config = dict(
    n_experts=192,
    d_shared_expert=128,
    router_score='softmax',
    normalize_top_k=True,
    balance_loss=0.00535,
    balance_bias=False,
    router_z_loss=0.001,
    n_groups=4,
    groups_per_token=3,
    shared_expert_gate=True,
    tie_embeddings=False,
    optimizer='soap_variant',
    beta1=0.95,
    beta2=0.95,
    steps=9001,
)
Below are experts of layer 9 (counted from 0) of a mixture-of-experts language model. Rows are named router (the router's row for the expert) and show model dimensions 0-255. Each number is 500 + 40 x the weight over its row's rms, rounded and kept within 0 to 999. Numbers have three digits each.
After each expert's rows: a language model's description of what the expert responds to; "comes after" lists some tokens at least twice as common just before its tokens as in all text. This comes from a sample of Wikipedia text that the model never trained on. Tokens count by the router's weight.

# expert 40
router:521464571483510402583506441513513445519463499502545463497506481474519550513434530498573512523506485482503470485589509539450530542510491456417535456484420563462516446481564518470512534477532537535477582484417449519494459538528538492534520546533522444489469512515545446525577510561472481499464533438505557551541515477517527516517482514571516451559479508516500526487467488525538576487398533444526512508469495564525523457566442534474478438507562570445533551540472511568555505475547485513470487450462438557537534474487493516453483491476510464481474519530496507540450410552465526479546504444461521489490473528530559412470479484468487416513565456562436468533453432468499562526468446462520539465440528528493528453544520539476441551444527484556517498447459517558516535562493465
Description: Periods, commas and line breaks ending clauses in narrative biography, plus connectives like where, There, However, although.
comes after: " |", ".", "\n", ",", ")", " However"

# expert 41
router:466503495496572483521479514426526500508477538564513503504554525454581579518486512583562534529582430483546575532519504531459482499545435477433554407458486481500533485503505494455446471489553515488518544451498500500531520552517475546527578516501599502527481494577537461500548431518507423503497536505412532526529479474499484427519461526522500521569488537552548571517461513550487488383535567482552479531440517521544551427546510514470500490502534512508516549521508496559531459482486536531475516495500412479561476500491409502462476457487478465446444563558480509514484478565497521480489532452447525480463435507496576418481473450502419475482547463545446478550480429497460463515450456500525513436457529521520565420529514524534491498465494449529452501481471523486473535564455461
Description: Adjectives and prefixes opening titles or compounds after the, such as Foreign, Supreme, National, European, sub-con-tinent, Tri-ple.
comes after: " the", " The", "The", "th", " National", " sub"

# expert 34
router:452464531478526414520514497509528494507491466491549470554494516514569515583434536572527515506537445495520464507552552494511536564493454439412537520457459576472520475477556583457457483459535549603469526463451439478514474534552542575500533529563546474502463493510549492542532481536437488516543471419488466493509519448543538448552430546572479509531490568514525577431480447526498520462445526470551455595527526514495493403562476527462450450511575511516523534523460480538525500412501513563472490485470457542491572449478470492417463462436507507503465512542499558546457499506526498458575500449471533473506500544555522458457439425459451435521531423526524494504485497468441535535493471469488539469499543479505536443542480457488477522528511511512491491470464451555481490467479497
Description: Opening parenthesis after a name in disambiguation lists, e.g. Katla (musician), sentence-initial In, At, According, and spaces before table numbers.
comes after: " in", "|", " In", "In", " (", " January"

# expert 2
router:531480512432545443536548525479536514523479516511501482535519517510495539527470589553521575542505486497514540545526483492484475489613461473542515450503477565419483470445547528488461487452479502554506638453464488481547450509493537548538525521531509495549479527522553430492511514511455489559427546496474455527505477418508490514475460587526497446511461521542534595476466487540577500450475518503510481517470455514485492436596470530474492533513543620471577513517503482580549471425476573538452417472482479516542477519518447469440471455457494500521499480554504511508423472510555531540527609472464555461454480542561548491430439484496472434510512443536505489465457468474423544532510490467507534482478536478507525489503539510482494488485497557530455504438486499554516569546458470
Description: Byte pieces of non-Latin scripts (Thai, Armenian, Cyrillic, CJK) and digits and symbols in coordinates, scores and table numbers, such as ″, °.
comes after: "9", "8", "0", "°", "6", "7"

# expert 46
router:482449491533517396552506500485490479510502506510551491559496531435485501536481521582516532547551517496496467549565528516496459529533492479483545471450503565496494438483582575512525464516515498540516585484407516505490444506489577533529499589519558476508469534556569455542529446553463507594488498450399504520494504443506525462528514542477485464525467527504570580477509515599520529490479552497486473485463485545542512465543449544509517445541508558495530538532492446557540475432464522512473534500453485524545507546496439478466483506461527532495483525497554524509419411514534519506574512470442552483490462534551517501466474525436395421483540471518467512537483541455440555552473501489541533454455538512511532450497518489453424526492562485515450482446405461547573560515455500
Description: Second digits of day numbers and years in dates and tables, e.g. 28 January, 31 May, and Thai, Chinese, Cyrillic characters.
comes after: "2", "1", " ", "3", " (", "–"

# expert 39
router:502498554433503410556532473520535516548458504493520452506495533466516540517429527543519500519524475517531516518517523517479540546530431483486540478461408502470548460422479517492495432445527519576461548468445457513534445513527489548525506531480497477580504561558560490515570496495470526507482567437468508511511511469553547464533496556585455489529480500565511534434469471585537572442506574531528467554455515544547582442531441569481501437530499513467555501548511494541587485475478513560482463447484414537525527488478441521457464432451495466491444524545539527557427446526494471461528498447503538462494509527527608470480444485458452506506538450557500502519491508458486561548466457484525569442493523534530514417488562559441459490504515515527490498452470432481491550548515497
Description: Adjectives and articles marking importance in descriptions of places and buildings, such as largest, oldest, main, only, major, plus line breaks.
comes after: "\n", ".", " of", " the", " as", " a"

# expert 14
router:505449573461491411540541474471499512515469475482527458519578551421480492518477531507606556528531498486506544525506505527459503531590490451463556506458412493407569475481527530478497479494571479495556628477519446463557464535473537525503498558573505479465490561513497496507578476594416483515473525467450532537537536470555485500520475505477453494523469537503497561493431579541485504461485594466523417510475487563514491441532481501452446469471473527486542513508489468516530498448482519499550442470447502535522517489489402543486496443465516472514474527595541503476487496544512490490524502470476498432467488524495502503415449436509402486496549447544473456518430496474455573507490483459515549448468537515489596481524539473467441499475573495499473494504459530528547525520463513
Description: Digits in sports results tables, years and scores, such as 0, 2:31, 1967, plus team names, US states and dashes in game logs.
comes after: "0", "9", "1", "2", "–", "3"

# expert 9
router:551479531447508422580513520528504493491493531486543459521527557464532518501427528511506514558540465509515531515541509541481585544512472458490513457470440529468504464456577515487480444474535540548525552434445436538528471499495522521516577561509509433554517513538524475504595516519434494555470532445479518557501519488547517470526499506506481459529458546527532535451440491575545538467504554444545463530461529506571539480518491520481479470533538506472576516572486493550541439460513507544426456447448453528488534459488473525489449468475445436454446532549518535541449429547479494448545507461477516469413454559536537465493451483427419471567563421554508496530513488491436574553449433461565511495458558570540556466539542544455472510507502549506490489459459484505479542521445480
Description: Articles and determiners such as the, a, two, several, their, chosen after of, on or in before a place or object noun.
comes after: " of", ".", "'", " on", " in", " to"

# expert 63
router:506488534499488378532501503530493511530506491538539489563537491494490472510508508535519571552543495519473497576607570549418496522530476452464557510489504517427500439427539548503476451453534489527506578456404426546502482519541482505525557549539496481534468552545538473527545468520500460549487517446439521491492481424562500497529520528546458460557493529520550576496512516545534567443474598478498479587445490548475524440548493559521467469567514537466543524479463500551524505479496530610461501453458473497575479529490436508440504455446485459474489505557521501476468469533493528470580525478401502505486482506498525498442465470498431514511499470512465484523503499504488548512408458469469546469481536502535506438548532502524429477545582500493432483436432484548545540516454498
Description: Inner digits of years and date ranges, such as 2(0)01 and 1(9)94, plus dashes and month abbreviations like Feb.
comes after: "1", "2", " ", "0", "–", "9"

# expert 20
router:503392576465470428517475478473495532560496513531525460504568524416532559492505531521605525520519488497562554556521541527464535508507480438464569420501491553495574524523482532479466479529545550491469563486493509498503504529533511567529547481508523516517488513549492482563553529541460490496455514515505535517557513485522513435541475511572488503521432555518533544463454503552513498478443574494550463487438473543520504430564431519492440477446518534455563484516475445487543463466569515513500446521467474557558549437474460578446508459455507470503459571546545491542438479534477560495500526463409582466455446536483517444525488500463453445496497396614480487538438461498458533509491520486554514476484466545477548440496540492504467539457526479542476447455471492522494494537438476
Description: Function words and verbs in athlete biographies, such as won, competed, scored, against, for, of, and spaces before numbers.
comes after: " |", " /", " for", ":", " played", "–"

# expert 45
router:488463532494539436558487455473475481501511515515530455544527543471616506515456531582566578553534466535558471543529495522440486488553468482436547457456479516498492453486550565466531451492498490529483517455492468508530468551535504540577513560493513458534517518513544469561511442532482442521431540457451512471519522488537537456531482555546503508509459505545515572498488536542541503444478507462516415520466471531556469463571470555524431414529529524477553550516461452562534478460558477580499476456485463527533542507464465492499458479478503451512483508522528540552438447492523527477536583420484500474493469566483552462463502491447426480539587454586459516520465497480496488501482439451516523487413557520553474466502547562442493571558586493505458446444459465464478552490494460
Description: Sentence-start words and stems followed by -ly or commas, such as Previous(ly), Final(ly), According, See, Despite, plus section headings.
comes after: "\n", ".", "==", " \"", "===", " ("

# expert 53
router:527491529464487446581512509501513506552512489509500421506547567482550569534477564519555551507523515498505532525526512483474505569526458454418561428478485464511486470485533569466473462450520526554504523468488454496551470530533505533556552538511503446530478503532529524540582448509441447523476514422438529565549574503555508454552454526468488459519457546534580552498458508531544504462453549448541475533457519500507525446553399527445472450507524487498542511489448452515560485465528510581495507448493455515523548483469441532478478450488474472466458556538535511500450458533514603461549561441466585469440464571536557485491444463474439477548562525549499488505470435473461535539470456446509520448459557528511506465528543549531465565539515566493442499449463449520487543507480524
Description: The, and, of after prepositions in academic or biographical prose about study topics, such as an expert on the Hebrew Bible.
comes after: " of", "s", " in", " on", " for", " and"

# expert 50
router:460477515535486420606539435525459467510448497478500455557515490516540504505453505521543479506591403474493465486571522524463501533540490483483545486481492499389572436448539584503473512501547528513461589405482492470501429520519530511482588471531544473496431499489539472558553451564426522526477533414450526466507445385546541543536507529504470458530488504482512614499495461524500530467465543468577477529440498491494511429583468524482494490533552491477553534442489471524469523476487536542473481514477419550521487437504420505441436507510495449494488476498545493557466497525530524498577482503436494473523499486519495497521481473492421426515516472465474496522485509459469487501452468504535517490442541472516509494564537507467486522425512520554507501429451473493504495524441416
Description: Field labels and values in dash lists, infoboxes and stat tables, such as Elevation, Width, Length, SMILES, player names, numbers.
comes after: "\n", "|", "-", " |", ")", ";"

# expert 61
router:533438538480507453584532444476496504588499554533538465505530521492544553525447506523589527541522424500571549541506546499466490560578491462432546418478423535477572482460560542496513487472519529566531658472441452487520488552523526540529505529487542512490519521514525512504544500553505474518463538535483542547534520459503521484500469547554487470529493531573523536471500492521531562446414533478550497550481515555540549513520464523492482505523549545440510540530440452548549480443537498522446500473478465551569482475448455509454486482464525462495448516493508524497389440501485514443579517471470507457486481549485539462439405496477432510554543437561494498505435450447468509514471463458562566451499543525534534493533541508478448505501518553532477490471444473489481530538481490
Description: Line breaks after sentences, headings and list items, and the == or === marks closing section headings.
comes after: "\n", ".", "==", " ==", "===", ")"

# expert 59
router:531458538399551406575511478507497469509511503498541436500548512462453558572516503527568585535495473501510493553536519543514508516584509482473545483427441519456503450398515546490428511496510562528480569450460472513514462489538508517511532515557541465470481498545487438535559471556430472507490486413482575488490542464526540479487457545549472478543487549548554547471489455571519517502469564464501494535432505552505561466563460505466464436554517540444547484527505492541534466426492513531476466468468439547530484509472488494412472449444474447496466567504511477510462490550491536454520548471443499479522484458489533458492455458409466489495565464524502507529479510449495565554472469450584543474447495500568519426511531532432440542470533542533499479453426503506536512530478521
Description: Subject pronouns starting biographical sentences, such as He, She, It, who, plus line breaks and dashes starting list entries.
comes after: ".", "\n", ",", ")", " where", " The"

# expert 17
router:485508501472542406587527502473545494508493534519508465541502522474512502545458533502577564503494537488501521531532533494491512522598443478478530488491481549444511456439518501455531480518530499530501563493486481464508503494571514533527497498508534455498492543528598479535571427517432508555492500466412524572528494486524526435550516573496506511560437552515492564433421486545476523421484543483528495547491510526528563451546527505450421478553539523470550530532475503518564500421512536518495448459485513507558525494484449545434488454443446504501481555563529530534431439502506492450585521428478578441454494554533520484436444447510436437531588478518466448530477477511437541552502488468527505476483523504590587438564497538485461549471523542489473505480461501551506487497428487
Description: Digits inside four-digit years in dates, lists and tables, such as 201-7, 19-1-3, 18-7-3; also nationality adjectives like American, Mexican.
comes after: "9", "0", "1", "2", "8", "7"

# expert 0
router:526466514451530435578482472542462474515462488489553505534568536468512536534475545538553568554537466498533495504516475511437512527538468457465485439412416526457481456475559566494479502476524523533489537519435461523489459537498562519541539545515519451501480493512554454542584498494464472528468541450511575527515500501540577484521478532533443452571488507553513534471487490556556492500428553482561457492440502549542551494580462546486485448517528555446534543515476465525540473430518542529493480475512434503553511491473464542504459486459506474479509494538513535542354430534468544471521536475425551500467453541526529443494475490470491500551533537537479439526438480486459599542507459466534551472431505579522578476523524549503448542465502538524442471455460510545563532569458481
Description: Conjunctions and punctuation joining clauses or noun phrases in prose, such as and, but, while, because, although, commas.
comes after: ",", "s", ".", " and", " However", " but"

# expert 25
router:519470553479539453572526428494553487525536484539526442540531567468513479526481534468551523507557487498512553510523517524452476522546420462458549494456452528500560448484535524458503428455553483491548540439452476482478420524564541559550507586542546464519468564506567482526527420513510486577453519508471455549494466459513561407572425553523490505541479574552544558445484511533539556475451565448571539466467516529516509449504478529451441498546502518473490484489516506532551480460512482553489459414510469535545504479455519550408507451463495475468497575518526493531433424548499519479530569488473523482456474598481534438523436441546456481494592512548465488488489502463481524515471479504502529481436516505486507438524527523440491477500546562462476472471484446520520532528452496
Description: Spaces and first digits before years in date ranges and lists, plus ar- word starts and labels like Location, Episode.
comes after: " ", "1", ":", " (", " a", "=="

# expert 5
router:536448531525515456562494446523502475514448493528490451560552498436579521588495498535487550562536496497557520504563548491420517546508463427446509500497448585473516450518538581428462469478517519506477525482477499516526490524523540526590556618509535461519531498517529447522580485558421476554461523479491570509504567459513519508522476549537474438537447527543519544493475480511546528437463547429497455507482478511513508483550476562498457425476526514464544511508446441528500473414532521548473499452456497494592533483407503496472462453471495455493491526552516522528399484541473611471513555489453493487487482524514500494435487497468449518519532474510478455546476475495506576529519478440549519480457548536526579445533525534450449528479529541514462455483444475546546548505468456
Description: Prepositions and subordinators after verbs or nouns in narrative prose, such as to, in, with, when, during, because, would.
comes after: " to", "s", ".", " due", "ed", " that"

# expert 7
router:522509587466503409526570486456496472533481550509535440550488519526512509528450590528551525522523474477492519517532517494422503465548464519548533455511475512420436393464524502467497454494535502522487592476454448525535506527485538551531561579552496509526466492537516508562511479543495469575462529432412517520514503453514537517522469527540524465506482555539477573473459514515538516412489576490547458507451426550517538476558475554499464465556495556495583491537467413518553476501521556477444476467439446531559522479494513571398410470455460440471532517510520508515476472558576462491548556454474502456467480524503486438421475499464470435572527457524468476493509481470449503523510469448487475523471508519526524486563516497509424526528550518518522518502502457468492535484462433
Description: Single letters, symbols, units and labels in technical or math text and lists, such as F in a diagram, $\, mph, Authority.
comes after: "0", "9", "°", ".", "-", " ("

# expert 49
router:498487513475527432545509476486515496553480485481537486530551523509544537530496522554538548548531461494546540513537483502478514534534490509489491418437448515431493473457543581474468455435555534518478515492425459521523463541500561547546565553514502441526481544506541435526593489489497467499516548452448573520543545542559552464527464527540419493550484509546535540464478493544550503506442548457575474515447496539557551461551490535471463468525527572446540538526456477517526476429537539557465521473453484492565524488515470535505447509442490444482496552553490509520390455570503536485542551484442562457441465563486537436464465469496475493569493553510499412499434450467508573564499476442546560462479527545518578451530569535485444536504518530504470451451463487511510507552476505
Description: Commas, and, or, but and including that join list items or clauses in running prose.
comes after: ",", "s", " well", " such", "es", "),"

# expert 12
router:504449525459500438563494509506479523523464535511501444536537507495511536537451526510504548511506490538498514559570534514464462557561509527412511477439473508484534436474514485429508477464539560541497594468420401534557470508510563546513536518511460496546511537510513513528576431572459481600463541490496557519504552514492513486563472544497466437559505488579570544426501490518534522469463521496532485525492537534555505467590470525488460451463530535475549541530473464568520491503496523539467461451442390590528532512493520535460458450430494448459460556525494533533456434552536513458544544447481513514467462527539536480454445506450480474567497438573499431542478506438453552554502523450522559477501527546516532467467557509477479551479553460507484441466464441470507519509482494
Description: Line breaks ending table rows or list lines, commas after opening dates (In February 2005,), plus According, During, equals signs.
comes after: "\n", "---|---|---|---|", "2", "==", " ==", "In"

# expert 18
router:514503497457574444562554474456479435512509528542562449517578531394552510553451591503556536485564476478524513563534524507445487539528413512462521447473435493491559475454522533413471457470478531500504590475478495468550486488534480534497552565513536467499470506548507497539556442552473493580499537415460487546499502490517513445503503606509456495497487559562510532455483493503525527487449548494534472510421492546522487418544476524474455471467526535505523502551440461514541440483525489498482481511465482503540525477492440486475473449422498513462480509575516506517515465561534554486480545439451587462483494542546541445486431436486450456528496463558487498493467477468428575550494489404550538499462604517509539484533520498480502530516482526528447484474495456502465571542488499
Description: Words inside multiword names of institutions and places after of/the/at, like Royal, Supreme, Northern, the Soviet Union, Arlington.
comes after: " of", " the", " at", " in", " University", ":"

# expert 27
router:525464563499500445537525542495504464575472485551557466519538527452529614536467535544559544512560444489524525524533524534458489515548449429503539420447431537505542458464530547487481474457543518555487515426458453466505480513525547526532584523554518475532502538567551489497620483471466478479481528458470553531556513451578529481499495523561471436548477530545489524458470505559558541451483534477549463576467513558532561498541472537480475479520496510472564531502477443532543433454511502513492485436447477488494565483508494546488443472514490470447471504533572547543397450538510487425512522458514528480460480482561552435498476471439408547564524440541491466557457475484485540546472460431538542487465517534510559470525507521468442549483479517519470474487500466545494529533448509
Description: Articles and possessives (the, his, their, its) right before first, same, most, final or highest, as in one of the most.
comes after: " of", "'", ".", " for", " in", " is"

# expert 58
router:479474531437481429597499481525516505601499490497501455549548542436562516557490523549554515575517433489505566536506502514483515506515444511461520453468417539448497495466548538465455457405511532530436558470445429468561475492514530520515538544481499454521504590554507435516537528527482454492506547459413571524553494487552549444489460539546429488516476555546543552489528450541543511495479505504532492472495502571530521473518468522451434444521505535482547507508487455529503488412534551528497525491436483512530515486478455504478489485448491472455479556539506474509382513544491544471521565421498561471455537536513554435449480457456468487532509511533534441505467493441490559538469486463570563491467538529595553479555577499477440555504514533533484495479460493503492526557479517
Description: Commas, opening parentheses, quotes and dashes introducing list items or asides, e.g. known as, (otherwise known, "saw," and including.
comes after: "s", ",", "\"", ").", "\",", " as"

# expert 35
router:492502541486505424557545492512512451512553500477504417480503480477577531533515517551584505510509496484511496527548558537470511507579523442478500470497471545493531468447580597466472473410515521498467557418449482482548435531518525546570501529512565478484440537522520491534547458532477486528433500518428536522513516436512593538533481537485465470525460577544527536490485459533516563490476542498491442520455509512483488422554498538445438473512519521459557523517483510541523541453512582518480453483499476577562556490462439496525404431463495491513437585533475499553466450552555528449498524504453541474435486563487561421453481510462426462544546516497532511499460531501437541555434503491520559509527538542517521477564526546450422483495508521514487521446467533528507551547468484
Description: The -ing suffix on activity nouns (recording, training, mix-ing) and spaces or pipes between numbers in medal and results tables.
comes after: " |", ";", "ing", " R", " recruit", " –"

# expert 19
router:442453489516496482532559433491524476500437545532522478490545545436559569527472540507493528533488493493557487590526517545482518507519473475474559465434475532463545488486528509448459472477504500512494611483479481461542456585520515542515585508520536449518439535539527493557502504592465482537454515473418516541544511461507533438527456507527488480493454497511500541472458478543524548482455531502514466489463531557566523417548443577510485467477498576513541497567475453532517472473499527512496441491481442479539529449491424562476431451425458492477449503531503476515508457524483537458526520445411572502448459588516537486488483458475465419522528446529446474523502485499431500534459441484522579496432528514594575407505526490466476550514540537486454474502453458564507557554500495
Description: First word piece of foreign or unfamiliar proper names, mostly places after of, in or a colon, such as Os-lo, Ko-uritenga, New.
comes after: " of", " |", " in", ":", ",", "-"

# expert 38
router:541476529425551428610561478483552439549527482471520451525562570485504539518457527513544528546519442524488500555559528511417496529536499473447538491441480520490538433461526540433500472484538527533506542427440473461544462539495500524557522509550522452513530506575521488529567472517406491497457545447472532559548550443513536493498488498514488459508454541504499547496516497567533562454493519490488442508442468524495506489571441523485487457592513624498518521469498489499517482449505537510471516485465487514491535495472475509486481476485499415408497515545517516533405436582550563489530530464470545479464472488528493434460493457406484510531567430530514494541440479471468567513467496453560537488495536537532528430554513509476455521424510519552464442482489480527551552565490493
Description: Subject pronouns and clause starters such as I, he, she, it, they, that, who, especially in quotations and reported speech.
comes after: " that", ",", ".", " \"", " it", "'"

# expert 1
router:474506534447565426533514542471533501524485530541562504564485534434548528514472512512604541577526489480547553523553568490511536559545467453503511438467505553436480502463546516518448455526562536520473582468472473486506506543510507545490498540498575463508506556586564498523584462540511523509510558493422525545559503477519511471544522529517491478532442559527580555459456510527544532407441564520555491547422488496572524461508511532477459430535531490511559554533444476534535482456522553530449476457493487495535504521478481506489438469455449482519499528576555531544390421520542467465537557482475538489463447499499575432445458473460420487540551461501452498503494479489481535566456495489540531457473537539548546463501514514470451494504528473546489461477439504493501506508492438
Description: Digits inside amounts, scores and counts, plus spelled-out numbers and scale words, such as five, three, million, 1,000.
comes after: " ", "0", "1", "2", "5", "3"

# expert 56
router:551448504479510347527531471489469487513509536523515441552513500437517550537440554513498578533556458510490487530535502525451535514530482464459533460460472531471489479462560568456457465463533502517468563442370445480497503531518523534537533516519521426483481499510503454529529487558492371529428503472454557527500505457525513498523495550521515469572456512570505532483467535537563504473456537488552435552435529523548520453590468509452526482538538532499566522538479478511536430477468521509528511489474431551505518501451468476482445478428509425468493540549547523485445452581506521473510532464518519529497442580537520493503540486447441450548488417567442538525482521427472541539498466486563547485497526470530576446501515519497494512509489489532500531478433490547555517500438483
Description: Sentence-initial connectives and prepositions such as According, Although, While, In, As, plus in before years and the.
comes after: "\n", " in", " the", ".", " In", " of"

# expert 47
router:496496554475505459522531508503521498575492494537489475503480525427493566519464519549550515477522435478513462536549517511452504561533468522435506467486462493461490462481546477504471486430513565516507554429501467480542520554507491555529532575531530504542482540589568512533563427534458511509505477446468530515554529477540509493484472527505473440542426531542513535421455518558560524467453549468585439535458526478490570434495435592479433470521520517508488503512483475520554449461486512527511485396472468501520542469488481535465440483488446476514459518544513504521418426478496509418528537497484550464473442511490589468493433412459434531526532401519511466529456439462452559506404447457548489477504547565531555490508546537420453506521488536522485454486467451491476540545519475
Description: Articles, possessives and colons before ranked or counted phrases, such as one of the nation's, its list of The 50 Best.
comes after: " of", "'", " is", " as", ":", " one"

# expert 55
router:479485532438484437522508494522509481526476543540513492543529498457552547571444529522524528508488512457517518524551479515495525538515493465457528470451454559412492473416514540475514478490485529499491613519499531484527416484556531527525516538590468481539480526557587476539581435512506512535462504411474525436546503428497602489565505521543501425532477506534482553455448478503526523477461525494581456499478566529534493441529450538462453480493525565475546516541498499504510478454587524528492542495485480518528496477480495530471471511467491480457454523533510496552411455554502526477550551471506543453448466539596555447498455467412431403468555499518481442555446507489497562485430480473528552446446504463515537473526582500440485522555509506468489472456500453551576518488461473
Description: Connecting tokens in biographies and infoboxes, such as the dash in aged 61–62, son of, born in, located, as.
comes after: ",", " (", "8", "6", "9", "5"

# expert 31
router:491491542453526416633537504555474496538515472467538481569558498427545538545447557522550547502537435499565491565573541537453497515533471477434593486484483520494495476477538485490448484443578559517480561475478467472583475516535520591539507560509528468463449523543498450551533498543471470517467500432446512525542537452536545492537492493518456481578439546501533528507475512560527540507435526504531462541466462535517500433560466543483462448551542502515604508504446537475546464495490567508480493503473478502545504511465448513469488494480508473491455554518522497519446455548514518492526503452504539488495477578575578438448477467479443471535556481580446481524446469456479512512412473503517516461434503509577507481543540508402469539501523503530485489499451480514504490546436473
Description: Pipes, spaces and quotes opening cells or items in tables and results lists, often in motorsport or sports tables.
comes after: " |", " ", "\n", ";", "\"", ")"

# expert 13
router:482485568466485419519503488471502505470522555503501442563482507445529513508502531564545531518548526489492498578502504522466511505582456429497550461498514511410531468478541556516492484473497527560479645473483449486548509501553502504560502550529544483529453520528592498521573426517468504541503543447432542524485482442512494481520494534507507472567445515547536577451443505542479536411469567463529460550478510525531506436529491611515446493582537524482542540523481473551539502482515500522455480478472481507571488498500488534467498444387451501461534526577494520477435457524553520435534526433440503446479504532478523521438477450487459487556553466508456458580453471469450528550471477473514546493493478537556543450551509531496428526460515541553515494459464434512516522479456470
Description: Middle and later digits inside years and numeric codes, often in tables, such as 2000, 1970s, ISO 3166.
comes after: "9", "0", "1", "2", " ", "–"

# expert 22
router:473445501510565434508486427460488465509490495508481446502543562432489527522465533557542551493554457513457548557561526527500533555502483475488532431489462487450504452465521513442439455470535508523483583461438456519525530572538530546506538544495529455555514524534527499533522459519532468564466519477485526515527538494530571469546459554532457525587471525549517556488452458539521577487537517445587472530475531506522528497557418521468427444517501537476562519558435452549491457490502523520462487434476476525566524493477479428477440470440501472446480533538502502485514365566519560448565579518516515494487497547564558484426486479466466489509544421513454460550473474502455526561474493481520562469441514529583534434551541501475439509455550531507473488484467509490500527514459470
Description: Single capital letters or short pieces opening a proper name or title, e.g. F in Flash Art, D in Dictionary, AllMusic.
comes after: " (", " \"", "\n", " the", "-", " D"

# expert 15
router:499527526456488441551496523506512445486451522541512469483526543424559486497437521549533520531544472462522526520567534526438515502529467460447486475511515524433466495464477557466497409498540546480525623442412487492486478532519549483480527492524586411479519517519523464510530465564395501577508513469406566563533494510495545506505500565494496485470496544543545553440469504562560469477428561504519442501444511503547520430524494537483457466506524523466554539525451509519563472415502510512466492484485436547543517468514455535505456478438535522470505503500505471539438487611485501495520527473460574485466451530511542474453503458391457432480499470557414460536528449446482552540469461470522522462470507545560476495524489510467494515457536502416453463487496475487503473556445475
Description: Digits inside numbers in tables and data, plus & in company names (Heckler & Koch) and United, vs, ×.
comes after: " ", "1", "2", ".", "–", "9"

# expert 44
router:483461561500498448526482413512519441501517509527513469540565521442548513508471521523550521530506443520472520542549537553489533534510476467481558483459439515464557458430475518442443509491558490504509604423448437527539457560462491572508561551525523466543457552526547499544522495508444488562485531449508527558577525426542528441522478558510516493490511522525484572430458506505555558498467550476526427507461491534564511455543422541522453446537489528462505498598491413518495416490535521494454425478446459554494551447481464531435441468502502444456523515523499503512478455546501477438548500499464526517496481571570533528414462438458496451511526458533489446536490506474489500537485505496574548516471494505519550433537584486469463521448560508511488486458465478515523494569451476
Description: Single capitals or first pieces of names and codes, such as A. J., C., K, M, W, often in roster tables and acronyms.
comes after: " |", "-", ":", ",", ";", "|"

# expert 30
router:509496567489524466538487479506497455563479482513531436585542531473542540547496520544547511532552478490573512511532536516460509535518500461448534473442457535442536468451538530446473444450526525541495494427458451480507436552526536509568532525589532462537507548551550503554594462506484500513464506496474523481555539498550572469507483493603453457503474526564543560444458526547547496418413474445526471521475476558489558534545461548507473468489529564464527521500439430544581491488515545515498506432470493528514529488480428498439452506443489462470461569551524499529404495568566535459514502445468556481477494475538513453449460472445467511562529465507468409509491504473481532518477462464540533487478543528558492457501540524466439529502560549543453468474450468544537550540456506
Description: Finite verbs and auxiliaries right after a sentence subject, such as is, was, has been, would, became.
comes after: " was", " is", " it", "s", " It", " has"

# expert 57
router:508404534491478383552544479511535509529526488572553504505504515442574528507431515545571510566544443462556543536516539523474570562507489427464567463457495537485504483514522529468494412463523522545495565453480471496520492544488530536511505507523510461544421516509553482504559494569459416515484531417465483470527506477499503460509437511541472475572486555534474544479459513592549566473491544505530489508488540567477526472521435527501476471491500507446543522480444467499502447458498507495495467500467379511497516462484417522478474476457536451449443508544579546527445486498588547458557465496471494479521466550504516489479479490519458504551496410530470467508490451490470497546471511432562531428446539508501548448494479547465448534488541463579466471458430534534547490555446510
Description: The, for and line breaks in sports-season prose and tables, such as for the third consecutive season, playoff, round, final.
comes after: " |", "\n", " for", " in", " season", " round"

# expert 10
router:507500537480539426566503497474535508543504509529474448518524532460511519528445473533529548522514496521526522593595476548452485516579484438465511492466474472448516474486548540499487500549499534514479558474441501503514470561545521498526540527543515474532442519531540450506532470552504494592508476447450481484485478477568500462501483506520502463558485514555573594425414462519540541384456540487550516470457481507468524447583503608477435528497567518460562501491496483517560470498502494504444474428443465522501534472473454569459431468384524506459476523559496548517463435564506521445554490411460516441474457505484506483473473439507399450554543485522481458540504461483442492487432477478519522483472537496565527445540519515512452591543539539485514507513473484529511507522480510
Description: First digits of years, centuries and table numbers, often after a space or parenthesis, e.g. 4th century, 14th century, 1,673.
comes after: " ", "1", "2", " (", "9", ":"